From a checkpoint of a small mixture-of-experts model trained on Wikipedia.
Size: 9 layers, width 96, 12M parameters.
Experts: 64 experts in each of 7 layers, 64 GeGLU neurons an expert.
Below are experts of layer 3 (counted from 0) of a mixture-of-experts language model. Rows are named router (the router's row for the expert), gate (a neuron's input weights, with its number), up (a neuron's input weights, with its number), down (a neuron's output weights, with its number) and show model dimensions 0-95. Each number is 500 + 50 x the weight over its row's rms, rounded and kept within 0 to 999. Numbers have three digits each.
After each expert's rows: "mostly gets" lists some tokens that are sent to it at least half of the time; "comes before" lists some tokens at least twice as common just after its tokens as in all text. This comes from a sample of Wikipedia text that the model never trained on. Tokens count by the router's weight.

# expert 44
router:425583508562505466583603408545480463582528558510482421476502470489505426470500529440529505501456449426466428479553480567492504582438463596514569510513513437538529521522552459436498522491490471482444513568563459563427549577601413562554529503478445467468510546419574453523482446522548588490
gate0:503544480551476524497462495465524531493525523461473470484505521501644595533463511509404471528496510548508483458486437532532468489533507467589503503566556429491484477494555491503399500411516431498462514463462518466533427431365493479559405402499506543547480564553554502312511452479480582547
up0:457586547551511524537443448467571493564476585539480444453537414583497539468535537482501534534487454483451496536603528555496485542454470522470631459494543536492527577603519557470620432401525491456568485574532494499506505449547429527581473547498510529481502621447562450446515493476499580483
down0:568470457444536540537501529451555466511523616501616442515509631546503510525470465539445514503448419541512541552582448494528530576519475455486505535500590560517381480561547573502491495587479459536522477484498446498566474596485496530456539550529539542499447513533472565530488470459433399630
gate1:535465538559530504509481575445598485551529396489549469517430471489377492498538460537460559511550485584577569473518480470471508477510510501401478517521513416498471368557460503535510514457428498431565550495554494406502486517504574462471390551563496512540508502515531597464498448507502471650
up1:392486584491525574538452402410523533574549453460470447513477467510433450459531467484451524444535453513487489519433557532511560587487471537478515453472446505517399469571551470490512474486607549543431574561568472514485497535510528431531444482376572507452566399532490549486468532558584453485
down1:434512506444496606573532446453531480482513472443427403531566546535405493497621485459479593505558564514535499526494631519552503547477513434519572507516505506445491571484515491468487544452624480555546484523474414530492494547492536537438458481488577551467442402492611542501461520535465455558
gate2:512506536463444457498413543543530524496489503533503561546557470408522553494495603472517538517595503526471538475530584552518547518583603612427509524529643507524535485555415518473439440476474558498411493438421513512443570563500510531541487587566545465420463554512470482508475449533579522551
up2:508341538482557494499465527574425418494498408519549508598462466528479564480461511524439413486517506546528464489475415525467545492617515483508483517492550453539476458507439544495517499560513486436386534411501555498480608477440516532498432525435535522471550396440518434543421419485469534486
down2:455480493579462476547449433549477462456408494455535482533456485518459482533491456558559478565526476550568502433463486506475484525540557460508556477477390502572547550453448465564441511507535450521461521488508503412502516534519588518508501398522494483466508381589420516533442515459481527286
gate3:503529483491451473537563474477520558495504398492465453512483429523462535485471490452557472506492460542501471423432407573416424505490580440541527481535457461493459424612408507433457438515427503517530518527512490602516620556514555528478505479556425462527584541561568480580534413533455595482
up3:448522522506515484500528423499458544475583567511436493557518471480451504462500441486509477552462514411519464485509397525430456482470536477586583470595446510567639424562504477431442493436495473471517538460474486546413542579557521599489534461479465496462567494470598488550543386537448580465
down3:474498427442495539423525407493481452523519445587447512461534556492519383534510518645520469474538525517531453467480538513458518482493457550539489511561615499563460560454493459504445473415499430392455467472550376456497538397545525452511544461588501465513441504463459534599523513535467528445
gate4:492510503521559467542510543528445443442518489472594392508559568533398591578369560533508485448538463446448483541472486511429433533482513493505456507493496550423475548511472506583526466462488547466458503466587612447551537533528561439447535436487500522536527575517482514503610408546543434565
up4:563387513534495509470467504392500534523491449554501466483376455473437519522506467516480511395507482520604552490482517557545528506524475421516554462460499489540558423563452604438534384563545487519571525571439445562538441477397563483547514571466531528496540404528487525460435561509534476487
down4:396547529396523551547606462487511445520537548560512468491418498473532504496441484568522519529604508486557515523416379415555467518545514399526580543446545564468533518478515603470519474505491589377579562549529474471478410498512493518585535538499478535530496417513530484487497519540462507527
gate5:541546514484504492443552512519490506385492394510531554542595522508516476471467494467551537554476409488488510469492429513496458527442514599473454467517498384472422406530469561446355378565513509487471424534503486511524463577541533530534524465435480528429461479584504477451533538553467612472
up5:505620521559521527466500364562489516406581556569481529538502514443516523453494456529540493574481459489489454438466488385521526540494526576472521494510510534517454499481546512459362387481467482483460467526488515455411485571531482584588559566463571593470538485478552449510450450482495551431
down5:526570382443582493481544530477484454513524521532421465449471504518578483516537463568419448598460560490540487484496418509498566489454477504482484488597498567531486579532505455550495436546526543518515473604438514504495442429564507517481475383430472560514467579426552501544448494524394451613
gate6:498505413506543445432513477507513533518614528532452445577520529481504489490558524543550458391526434435543512577565591527461530472498582585491473459554606630579546539564512466429472521511446573527502490445505494525495497551529492456546599490490396493501548455507537497469462393537501524568
up6:440532398430436529511513538474411472462503528487471510477477471413433531459455543512518542509513489462588442454560540478520510522521615557427578482540558440489545486480441524528401514475457577567417486494528491541533614524513507484514567460440473615459473529471507471391514387569459551467
down6:587554527504495555514422490459526514549484501525495449474486494501496489541562549468601437562585533540419574559429493456545450502484510588539479473437465375500479492444520524498484529550443450474546510511510511505589578503615512445461492496463484561574469563490564436497494506475485537303
mostly gets: "):", ":", " :", ".:", " -", "\":"
comes before: " ", " \"", " The", " A", " D", " C"

# expert 17
router:432497537459485466524463494393437509496415541524480544489587463488533446442562476515468473504453431401480465437524449448521468469391408473588525395486409512570506524447477485524486602539558483455550515521480446517504495501400457590503407484491513493534525437449577467544482463426553589483
gate1:538540521541574452459446483458532389555508441492449534491504520556484549576473497480546533513479503458534491586501536455477500526530623507442442521601500393462576513532429533412512507405488475533562487481535503527528459438527613441498415413410547553500474463581481428425548497497532432470
up1:512616511492396351479516459585590499529501456524533484528514477492546515480479468530538543438520530467450516406460480437525549546543448445400560511501518458568470392619526517538510495542431410521485464452482582485449549536506496533424510576453492501475528508514433515534397432508533493555
down1:493558519502469481514498657552540516507473533497432494518500468421517554542556467448550451565500562498551508577463530537464557487515579456494495467525433486453523510467569647464608550472421521489571470525486512480569564525478407494526437460405549558447592494478426508518571545535576447504
gate2:619568447491486539530588512536550415507489503480571581503515567460473518550486598423436559510546588533429520547461495548404601431610483561460526543549504452478493473567533549496516468453433528548460545519530550444520520532514505473482454497564400523538580571515524532460464543438448473451
up2:381466571489488474411410562486539620563499544544498445458472524519443403432486508487419439540508517521482419595463488503543443533443417564462488565477482521436457400528524464511429490469514532492401591434407522467527509504442501495469421464519485514458488458542528542467439496499534465578
down2:493516483506482420550409574520485451510564536462448514552508561453491535415529531427492425490483508579442578479540487528435503503549437557450551488517546566475544555436460459544489545524475484462499473459442486392472582498505566587481403632517499549502495571504531494442383538424568484581
gate3:561466538466629512514511545539543516534561405486489500545472512539496573573438493513534489514512583502502528558511496584535487496505567545472583449538645525453514426496436490511521476435505564571508471494439541430528540440613585553465492502482446586437490587536443476392506446494431490513
up3:438519573439532549560406438507478533482493385449463478478455491516425452494500545475489582549457504458453458502461586487589483595537532444514523482514464508469526505572475542512578514494563498564575569621548500559508556523525561435554483492405662538469508433522469548526444545498501502534
down3:489546516508514561536532467501491439489559494432563429466464508515448473484501510473470610536530508506514606514422569538564510600549493487473516530457493537450477551589532532514545487457592523547563569528474440478532506589552585448530479476430624604501505416470451557498424541620538474449
gate4:532474448554437575469554477466447435470503510411473562625509469606440576520473567449500486547579472552554512544415548558538442450459557508427553487483507431456515433552511493529498466442487559487506478490573523511605470460551458472480463613471527491514394512464480565406519513544472538567
up4:457416478477431490520517475514500603608502544446489500416555509586456462445534498457543508588534500464483476519489508470541505485471514547510530514470527476482395451509499530488497462297419466516410501458548504566481592508415484500555448552553482521453570497489429504506467644475513521473
down4:495484505488476507481415455487503428450472507500532457512498640442543441504536491620532456466506487505509507508527542508499577514528483564533527516532620536475376533574507495427449440444513497619511540495473486444493539495469517579588480576530469568533530613576466529441455521476426392557
gate5:531555512506521505425563562511498490432488403481364492519486534552499545524417487544517492488601478520544546570445574606430425463453558562522521453513605475491490505579495517585508485515466518464484495516497611500608483521495582498498515492439477503464545538518384551450520598541522471576
up5:604438549540447446569479520503501530507531514482503524440512517555503474442420505541568553396494464466485586577550553452503545468532498452507463568402471563463470480453501503383504433474476380542477582534455394625531454482530531534547565542465560496526448512594517538527466566527488520490
down5:582586477627506471556477452486504506501513390496546492473498502513506474471482472579516509417519420488512612571515465423478572456481471458504503536534571468582456527617510493439493482454480543515498555475504481541560391544480488571434449589489526510494493545615406490501571526544601484519
gate6:518505538544521503521552462526537565444458467434517501535574573503535476507462512539509533511551494430503549557446481572438427538558551521459571443443440433342548456567518466479498438501420466548447492523531612404532524479542622489507434485472604495514505442503447455487480508625496527477
up6:430460506479455505496422402484501484370515521541430441453420524560452518508503536519528403480429569595493511471498530502603470548448500534482505527546527510503418550495544488483508564431597477516473532506398399459466424463510530394559463533494506484446453478444494525373481422529543474489
down6:434470536498442610493418460586450453500502427485388462487464513495633519510560594482484468583505570596469505549499538403561414532536527538500437529378481496522548542443472466536478546481588459530515540492540476488493480522507506487442454501433598539537450514443520556465492527569536443498
gate7:510482509622621451509560531551517423524493537483461482441637412554511510554436470480447482590458421458555521513506531523517476517520445405524519398466469527575472546417512433450552444510481614486448490500492524469501450539455413557544459453532474474523508526463509466541501570426517584503
up7:465548567508532509519461436461423490540543469561433470488510549553448509463544453570500484471508568494500523529472593507487397489482522512432440496513540529473560508522465485494484529401593548500538559546556545561494525529546483428526475412462701563507473410535471575497384428508530471528
down7:534446508493507354537519604509508546514488515527547558487574407402507489502469529432543533465512548405514468497509444492560480460460494550525466499531453462499500488447516530477538475614457452463528407427547612470479469463513459580483490495543470416461522600451411390480591529438490481536
mostly gets: "/km", " km", " sq", " pm", " ft", " mi"
comes before: " |", ")", "2", "%", " |\n", "3"

# expert 12
router:442451497500536493479503521397431535483401461531463517445543465495543473439601454532476576431448425416502518451559469451480500530384404449580469481450470481538492507443506485531515586552567495400558493514425463560539532468448453585468506476483570440546524419461557534533497499424520568442
gate10:508511405485526551547537439567627600476572463513477461533516587511430493555515519505552432472569600583498500534536438608479502507539571568486560441550496563463464499471524476507485440509517543511391487483464521474528524557545519414486466504439429560484477523574494481376450417515506442492
up10:631531417542476419430503561497497458534428507503481520492545518522510549504526488545579445502488523519499491471552539470454497454456505455535467528559604434472471495444506460502432552553439496473447445377481398442468467362562456468410516527558453483594416580538506445498563457495500528532
down10:559503517617499404440454579544467484536377492542477520481478501520515536529469461500551423553483490497555476470587539467436481417444460481567469462468578487492517441356494445481436572530442422525499460447472499515514478429491424526428491523487393402530470562524482466530510509418434465461
gate11:456517462549509474531530392591577529490598546466449484474421539504493516582441475482647500577551580586522554594476499545564548488545525507482580559453586472518494472581535453539544444477455470562423503411482478475492567528502524401453501471490428462505505574506468494450507487493475434518
up11:451529490478521555503493529495481522538530549535386482480461555534479524509474450580480454455445545505426503479424485471503531600519496472503523575445487435497476559566469390488538502437575522533495613457496440523520634502608552424494575472435581558481586495460516581435505511504563402479
down11:461477521524488636439544418496525509525472436439439483421490571600491530449472519528529489499489554533473525430481507537528521616553541511469475549505548430445584549558439462475555473472490613539507552604453417505533509467551529414504510467481542550540527476440520605529532524551543381497
gate12:477477464435595523508547570512552517489529503611462426556553442496487596463489458453499488505457509455527438505530546472511449487479503529492454435560457487571521508570501509513623504503571593462508513520549648487470586528598475620619541539460497469476575503452547506541484426518516458492
up12:566464495608555484498528481536439536428499507512504503486450548415428609528482402576577453513513454425570568502573507496340433472445485446446499560485498594593516510486516519543564469559510478559515405486445466488471485458476448511514539537527491439515529434499562530517593455535527472533
down12:433511463444533520466483530525468490467499546440571519483550496373556457443493563469486493530490502540497467513469549569623521543525386611489483505540540459355516572574497514464444569424513429586495499496428471514409500513462531415436426511510523558508509514443519570466422516443514493549
gate13:629456448454481589510484505510559577457593555457526551541515566479449530603405543480506500521517554568450467521424545542449485544512478512529547528549536455461456421566563440555451511471556446521490501437521539441499456459549588467486484528461453597486505540578510539523560474515499421630
up13:483467484458532476437507513556485526455560624552516471508498539460502524540530481543473389535519545522478530550560465514396539347508513542535507562510486575594548560537529466558532497573442467403394432421485604467506511523463458484579539553535462438529527539422494448519494480452469453558
down13:538454510458493457450517486498536563492517605553499560460534489562509478485527448523480457495461504555393463525511459473391487437533560557506479496542565547641466519518500495585499549563415511432445446523453598444424546453491485529547550539561400451507527573476629485513429422480467530515
gate14:602426534572526517516652494535522495501606485530531468509470573477451522613466482507547484551602544502525535524437544590381523476447540497575622495576503524509586503482519474458531501489502522589461524472498548452495535515528512485535573561486441520509485496445438527504440430533541460589
up14:458514501475497469438523462540509497442529669548573472542555516486531370478510546478418423521482522569507441562538458447487570409564516532471537519497453591546528483514499576535502505453454532494460419524500617466452471566393472498535436525492482495471493611395518510507431474473476504527
down14:463498504426513418521538470498505540485585612503535548465534478489477448463566534543461522544470473540471449543512525512453482414532484580435512523505417572602554539513463507542457558558433457519410433543510608462402594511428496516525503525603429500449456524466580514471392468476524576514
gate15:460610509483535589478495485518543529441496519468499449483516488532502511515520517489571598492523479537491457522604675551570540500547547483473521437550512534467487580478415438600586504438442562529505479549581513499474426506553540498504565538559437527478432445453486517500427458510619480438
up15:448541470411456523569502488516496551508553509459479499601558505464527500497469506534471616418565537437520539463566558471476506468520415533556519522458462592523463486535448571535538553584452492521390454565548482521453404567435497416529467548425457475475537482536552561497407490366485474489
down15:478556494482495440490460543527544514502495452504670559487514510482517399543448508516561544513496544594541412448490490559507485545546446514523503402534478458488514488556527489476426572524466490538519401412470529432520474467454564539422534593569550581486389399500445537438488458492440550497
gate16:565514508541514521489475424573496503497661548529442564555481582480527562523483503518524528511540546475464486605506516453399537481508572523373506523599439526540431529628484506405505562492472533554456535512535540393476545482469495492512471529503508534383532556477527486437451495494556459546
up16:618548546467514469565377451515495494462508452511530502419515493533452502458440506507485478511443502438558440605475471442480418532596563573519473529530479517434521485525512540493504496426486463488511603500537526525591442425445624436459485460444589499461490485582516519531516578604476492424
down16:540493517596526513492522489539418446477520558461536477490451551535463449521435510516553580448516373506625488510444522499500563503517479451531552390452485525501433493568411507447539554370527464484495518562454468425589460463548591505473494453473484568458474427514477535470510438622448531512
mostly gets: "^{(", "201", " ISBN", "184", " Socorro", "185"
comes before: "6", "8", "9", "7", "5", "4"

# expert 11
router:533459534492410454532436501464477518575527455505433384532501532527426537527472460522533479519539516547531547555540438545544474569556559466467454425564499483534474509530507375543560436430501560543348509446470550418463462481498601487555539470460557497561473549526488568527558579466408515497
gate0:449498458504525465534502421563515515600583450434471503483370511480556529522413482509524443617505526505503570514500518465488424555558587504451464427566492417461437400555469473482439548538464571535570485448516408513541466561507556520523591480545480442496482530591405497495457465481483460469
up0:471557521521480580524511415428598447592573580488534531547520486530535480484520637451474552577513517552528504505496525514555423478450490493542539465485566484459561537582393556461529526480449497402484528449526479531421503426620563501559592517578471517510452509537509434574448512498509474465
down0:485528489498514496535401416529544523475578491434469532558505462529597528480463607432470529508445404602554563493559507435626425456559475443541447490526494457491443548415487556447453574447541522449537472534454476573497491500470500441453530491533496559383525565528509505530428478503498534409
gate1:565501575434482485451505544481481512442540550423525577486546489524507468550537456558476473572463489406526515441565539522365537441483535612400577498496468541468506495513570454499503456566573525621469492493555449478502494511576523510467450505475528462489573610473407478442438483459490558588
up1:499483411498494516573503363470505489541567515442452525509407489518418563541459459435482498540496510509502484467404555504488477457505521494481512567488489490577585529419399582535511523530384565447507525503504482532460529377406543393499493511526489566538462534416525455427401480471471475474
down1:553485445541544455497535431561514494507478568523538519508552479507501489421480545437461443566499568387482413524493411457517567433504559542414451442469440490555511466533473497485605554470465551493413594436596439507462539458435494514527508592430513444526480485539433531578502507425517524609
gate2:441547454532548520454480493497521449415486486393429449503590361557468521503457564446497554501563531471481577498434476514504471497505569541439412531543535550501537495578413537584504461574349520533498479562521463508491583522523469429528566511394544430517524509538565471531515487502498486545
up2:434505563562415469502434524407524568535524508510461414546473479462459547450411433526510461427544560518542581542583447457544551504520479571458468462539532456542445477625563518490516411533505440492460546583486517568479479497396605425413551503510507540549484561530456558480562496496506475511
down2:545437499564579441538542575545446617486601406459527464474494479448469576495456491484510443462492501491426486452473493519526427468490472441561516488533530619560489416541498449432550507441538436471531558528478482544472416464432559514516394474406544513479520600511451458529513544543475600502
gate3:458515462431533451528511554472618534492446524460484494556425568407541502534480435551544536538527492490551497535592481534510453512486438524454513490533463549471518474546621482511490403460469601491465432463446658565550408455532434551544432457500536508522566452515523510528467439532476605495
up3:441454528553512506492524538537439475484559543525424539533608459506516488497514515420471531486385577462410529454456455550486557435517507573497489600489523514470517504402408520437453472510518495522538433490549422439511543531559352494496493550535434493496404485544530493523589486426614536484
down3:450399547476433476397513564516487560534502461446508423480546565513324517511574507434600425427449490499512428474549491532462473447434432496460557473485494555537478519428490481477619491611537445512460522502495537544474459538499466473506384517523452515510525484507492469561471529564496528576
gate4:501482566561473510479515535490496499565520498562451415478441464505456424581496517483557537508499552537472580532555442542552464541550543524460380462512482547546531532479513451490543470486534587549441409429515608443543463440518463409671480505480501564502499590462463481481552544471419574462
up4:449509510460411485606449599499487590494525515442482465552511461491439574474508516491387497387602500480483489536600459505496497509508485505539515541454530559578517456476432488438482521446442513413461599550518530481442491471469573388394488512528489542509558440555430550423439467468527504499
down4:504508472556468565483493491515470444484508479549526463502506478534536602499518486505598522472526482540557508584567445493515461588446492459466567412556516407407544447556590482508558477452446410491451466475621509604457464569403465527496512491567491384521516473427510565564555495493539441445
gate5:532428583408444525443464487440499417523557462569527481479419495466526564482526499456535460581566508553479648465449504509469447544425441516549497542601491639446484526521463440547544552458545481542416509480479563538505510441584494502470535564519517488496487551453449382521523501505559459492
up5:502534511453478468565409434525550508491510501510518413577467465549449535554479475486459511584539488484425496516512445486478457527568547480476479485518508482490475468504428530562606601413538431531427485537438560514459424486570496324473633553535555504531502556550404558484552506470500518467
down5:399500515477523540479452463432544512557519476548432543407430547559522465503469507533525573494512454507492505479503529548575473557491504541595537457489487550623473532574608536519484484462493438609539493481476513402545529418501533548482544486616463490618439446538532509574515517420545500410
gate6:550475379613520537526524483496467566419620415432450568514522489577504498483484489452495446549502571459438472505552450487407578569558567613495521539431507450577481486465628429483503466446523425598478466516568454489549485469512531525525517483495501448530499515542514547530482471492496432478
up6:466490533610507512479467483457390565467507476424481483520449474550495549492383526419510471365551551495563501520527462585421524582527484568438494489433460557486519500511571398537570508410571504557505443560572478449467543451506602467463542503536475479470440565501493490589527459473485508525
down6:472542509403538484456578557417492618505569540486554509511487530495633466438441408519499452421575538494482576506561523524540433457545500400460509550515437510480505506508485486470499514452380547517550446428490503492531527470565575531500508534550496464460543512542476502569432468453475498345
mostly gets: " album", " song", " family", " company", " band's", " latter"
comes before: " of", ",", " was", ".", " in", " is"

# expert 57
router:489474503430558537453548544454546552460468396508479529486467424485485526474467534399488565588450444437503508453412457483572461590436516533502485441657530424440504419526545484482481480525541578514568585550480500500582557548537520606478503492454521459494577461484537486540417486439487529515
gate4:507543435497503533370476540510524454551496561487537540489541493498463542454448569515557464538438634503482521537512514524500469517487634431535515478568503494517564543449412550459499490472523575550482524510589424420462517474493509533532530480466496520544481601422486437491374372447547579509
up4:474511464496538488567526441432430456343487519487624532426479553452509453523485575439487503419512483412583512505579503522499464489466508483508460480473499566396546487543515584441544465480453483542517553479567527442503501554501534568492452454515528463419493558419405495420498478492402423553
down4:484543555519454539551479499441535515502480417568488531535475485557423416469442448566502588445496600445472503578416515491467471617592512508573534532592458503482502611508519508556457536559536470490582531462517440491506477560479549560560499488489609427437481548486559445601504535491528539556
gate5:540459468521471497475447494536493493447548426477443487557514564515486486568528464490482411495554485542430551583408503543505563496507485504475460607444534467492435466479593502608573521476401530519484527500514462383559532434484541460482464451566471541482444573489427518341605506537445500496
up5:501469466449433413457473597411531484510454585539532457525586455585559468480543417573524508569510530526479562507477435502421518434508463583556436508570496513512444423444527432481441529522481551500423438409464472485519487403489407523447475514595456443568438552494478475496473488483473573537
down5:514400559527395415502476562572459545497484493611504585506527502481523478486516471491492469503529505512486498452517532497455475428463463591550473496507517578514512421456459480473446514482515460434455423435435507458434470452483396626445523563570396490467483627565509459494474461421488549564
gate6:530454450511534532540476442507477509450604432471504437457438538514499468570456481622498438406514483520524530484585509578455497444472500462487524496444436645555500534433542530535669568510504490499477551587509501462527451588518494465581546461485507457485501495424552504505568508563451431499
up6:560536476496414477562501458556561380526512485519517556471361542481480460498514611511474486518575533491562490507523615496540510475499505494442573546359494533408422511572465436475506370483548464523541523581497492521456506488447532450476453536490528522433498544539489521440603545530470468504
down6:541536492558502511518509412446573541533584480463449438445438506608535540518540512528466480445501439480479488577514474434448577500523545466503490521490444474634521557532427445549501547581463528497509538514539597544474531485569474506609512554488508431506421484510505400485448504650554495421
gate7:491559418484455444510541398521528482558520479584508435485620504499543426520475603578532529427547542482465633458492456514464502445578483453574508496487489440507476483602464527545551491508542536508516546446453471572508531515479494533462517510562380450489401512584491458528548484536402432528
up7:414476566543521511479460467415452551503559471513410444495528509464447552559527398563523517443564503426455600495569498522481487503442383540527579567450441560540506434601505459544472525538567532575512476469463437563547535510445446582524487466440512397458459444492459502456499406493483523502
down7:481436528417479536429621540405484513465526451486392504531574611509443470403502526467445469531525422461463566430479476510594510532496575490510507501528477574507504533435420494478557464576501548435560498444492441456554497502576551455631483495440482469497535484531511492558481405477444535486
gate8:517589455478485462623649459492554491451497524489596532539489501387486496532462561501511473558502489448530521507427412503492491453540534590504484552513527415511540441496471580489510484457470526458470545473595595404486533467513602551542457543486476525510512540467422535479455361473513524484
up8:457452495487534460418467576473536393578538570538511408505551440598518481506508500539396466465500570511534508551678562512504532493480463488515446525506492523556467558463447421489524482567498573456429409442441459517513470525507381446471534532531461496463477521515515420456587554506494505531
down8:489395520582420511432391559577530454522506510605548595491515438566419523498461482485498501477409556501595464498471388561491467428507519519519543534455424555488543441437520492624399499476546517473469430482478478504498505519464569514498469560500434615547502499497485505524507538483467479556
gate9:411540477411567587430507552501511609486554472584516479542490476485537531475395525417486474497440524525489490572457457494592420501605576506440448462517565524440545502530435639481518536500446555532521558489467504467465456542514530507485580483546407534440576488501534540573461515453469513546
up9:374491529456519425448436501498468428591432450520517482559536444591487529428507581451486557534468569600433490547395535522580471542611490564449539519557506462511475495563426478526452511422498547525486543510491489507527521499514539444565491539459447480490447548483433455564386541449553542489
down9:514413453488486454472510439386518401565489441553437558532468483560471536461449527538423509425473514549471530522488454416430517470512583481540443519497502499475496515436480442545534428586399552425497526489559610471550539462539506545605489535521502434547475510570529416526489491567426575558
gate10:493471422553567497614592545522524402502489534469457556537474485476506586532456534474493504570612485563505505451564475535535468493461500514424494576449502478484500535485527563541530445534585516453490522474495657408529544498525504495455469584403441505455520575586490517426498419466470540427
up10:453441517510549535476455518515462574422494519450491485475479446507545544365403532451521608586466443534531448527503410554577484566545479601464466546527458538485514432565565543437385445498499528521546555604494588491497451591495438530459486521512513430496533481542514559512460472462497535437
down10:492477504371553526534642461521429449444450452461518468457553580522549449492555513483506571501463488511504563475523529496487485490443425564467569578515529492494471492469519518440513469467568455534511550473443472537515553488508410561409525493430531420497572476602521616513446450616545483573
mostly gets: " @", " USS", " TKO", " Liberal", " Highland", " KO"
comes before: " |", "1", "0", "2", "3", "4"

# expert 10
router:430443510507453524515472496475436463495505528415561526515501587421484584637531477563455471466524499451546487455557494459529542439547511489511503447555511528421539557411558496575480530426439468485452505423468626445410440463523544496470439475475551584560569579396505499423501502478514467505
gate0:505480470468518521484556492476488455536524462438504515534442552457425533600605559538469490543542520570613532442460437522470525408468478541490606428503625530437492574453567412468475487429560520540409522357479568549542537472534516532494529515453508546535491541470485531543519548547480445545
up0:533460485469564493465658540518545475492505529445558540469486517467455491622609494448449487414489441505558504459474403492489503363454608502507557451513439547537490488463588513462471497362518526475472459458545564524519581494488425528489512541450478506462562532470512470555485514586484539525
down0:555427579498485496576546542518446518464540556434563497568502532419503459476442485509444492537497503487500582542505518481548440553491515448518453532494485531553463472467478589590505520471416552469512480552444499502459475513500538515521529608432520504473547569530477559452567476493473503246
gate1:546480503448480549426442488492520577586544504487492534579477477471507489488535469504496502533552571547514460601589499568567552508537559542424430471503527585490500497471424509553474504516516615531427546426445444489417446441463541482546488451470458465490392449502499451548588377482445608495
up1:524463481481557590522545386491603524536543447509518459568451512575522404455491480442476519498405489580524543581526450566503543500490466490528408494441525547579470567521435569544644511547503415497486406447514470513528546539531474506526447558494504398442506465422521496564561489499465533498
down1:603419509497449475501507529449541464556548504410541507580560534372398500555550523535480513553524500501478489536534434424475518445443386456510454468494497556538483544466508524614571448546531525510468407483558556475482538502395571526495556544423463513455543486493537535553546522569436448429
gate2:623452493557542514495549450583459447544476520452448555472497459470543517497495487531580500500534528466496449484465547500397476379437388569502533496500594498447461498505565512587474434394502579486422534463439582546462536452571494524494438599570453532546461469531549530460544481523455454529
up2:565527514507432472489527546546499486528499441618391572499465590523567464459516527449498533462568478530518508449483445454500465621491477478488478489552450624481466456496574461446495517567609474509444436516561461473565550467523473487414572542502570498490486490496520489445476629381467545535
down2:521548499505608544496503432494472576428510539473522424483481439490546547443523484463596519487523544454463477563487558510461502391525481552461513523576517441469583477515521453591510472585391447560493538482525451513564551522546381477557450546494429397450456503414403450485480518515522438436
gate3:554470595543504470461413472523526531543531474551453480490420484490471570508520487483556546494517596563547530506422523560459495497546427480413576555590620494498399441547548460511481540545415465501434567473428465474511531463511512580493533522517482474458489598512392479370502464542552537517
up3:496546463504484452420552545561442458513559622466522499493516490473558480493502500445461436494553532491509489508531471516464504402532493477441503489581483530591513487489456499552501486560411480444434412454479565413491541467444415589495454534626440441516523587404456502558450396486406481546
down3:489448485428454465521583518556507465536558645538508544496564454540498479488523539470506447507462514505467454512530495497462490396496545512542518541552459537578547493521453523526477539548393447483435371541511561496452572436457458560537546522626413490555539547432541496593477432428532576491
gate4:555433628480487411497568430453552571445507439483596503521504474469462488474477480420556562615468611491567462598515553539474538501547558483507542483438515490478545452495552409459504434475407506521538528432478486453555534530488521514493427503557492485463445593467457463448453499545600533527
up4:457496448545510462496519541412469416524464539491540557432521520484321555580539577502545519485577489486572469518528580501515566543490545488531573496548485524487480505499565567566430511509452526495521428476476479454437440463505599469416497471594502623505562491542431557452440447526544550518
down4:444512510495498486488435503564513526463462490610482545419562558512533443455522515494539560503469459498490536491431563551430410613505494447482518537461500452478337485523483514460432550447516499528453606489451443508596527531461523449468463442594427543576452499544514500486451509463496575627
gate5:496571422581528554462575486465513415462536480534442530526414581511581528549495531496467630513506557496422515488634443515493503514527507574456556525477521547554503412530440413449588490513493542495474527505477516463482542573585544471478560616495456566429579501463554489500478510433470473472
up5:554456537363497597575452498532543496567546435534550563429501444546557396446487502393438548455465522562485505550405441540485498490467482530488548535514463527475517490490452471513497503522571544565640507465491482493560502492526494442473447568573432450403493489409513551546563454554474506518
down5:566508551506516513520442539439436517604622506437477561529523406549601557465431552500403453553530488495483480550477444589621466490535454549509451570548496538476540455498600519514518485561531548462510523528499497517544449528528451415533465515510484502387457460462566616482480558541459485496
gate6:536484540445427460536502501535560549553510535491524492542481510457469507484488488460534466667477583503455599533487634548468556519532518498486617491543573491521480433533463436477407428444459512555507494465571553442495546449549502549543532591542489446438405607466464538527477454487483486565
up6:480538562462476535519502465451495460545510370534466499499467413519505523424476530438460514453465599537553486505446525483586441549591559473409513449456472547455516539527455562437485487504556490517586567580581504467440567491567576462544475547435573587512466473558460527464427528618461513457
down6:463611509522527540557483453476460470485565444422500489485441485456439491438388533518499532514518468527596547499478479444525541555562571515499467517530468480442496579592490569449552483397513535603547563538487483511574518500489568447567401495487579582480457412465455566485437536560536571444
mostly gets: " round", " games", " footballer", " League", " Cup", " touchdown"
comes before: ",", ".", " in", ".\n\n", " and", " for"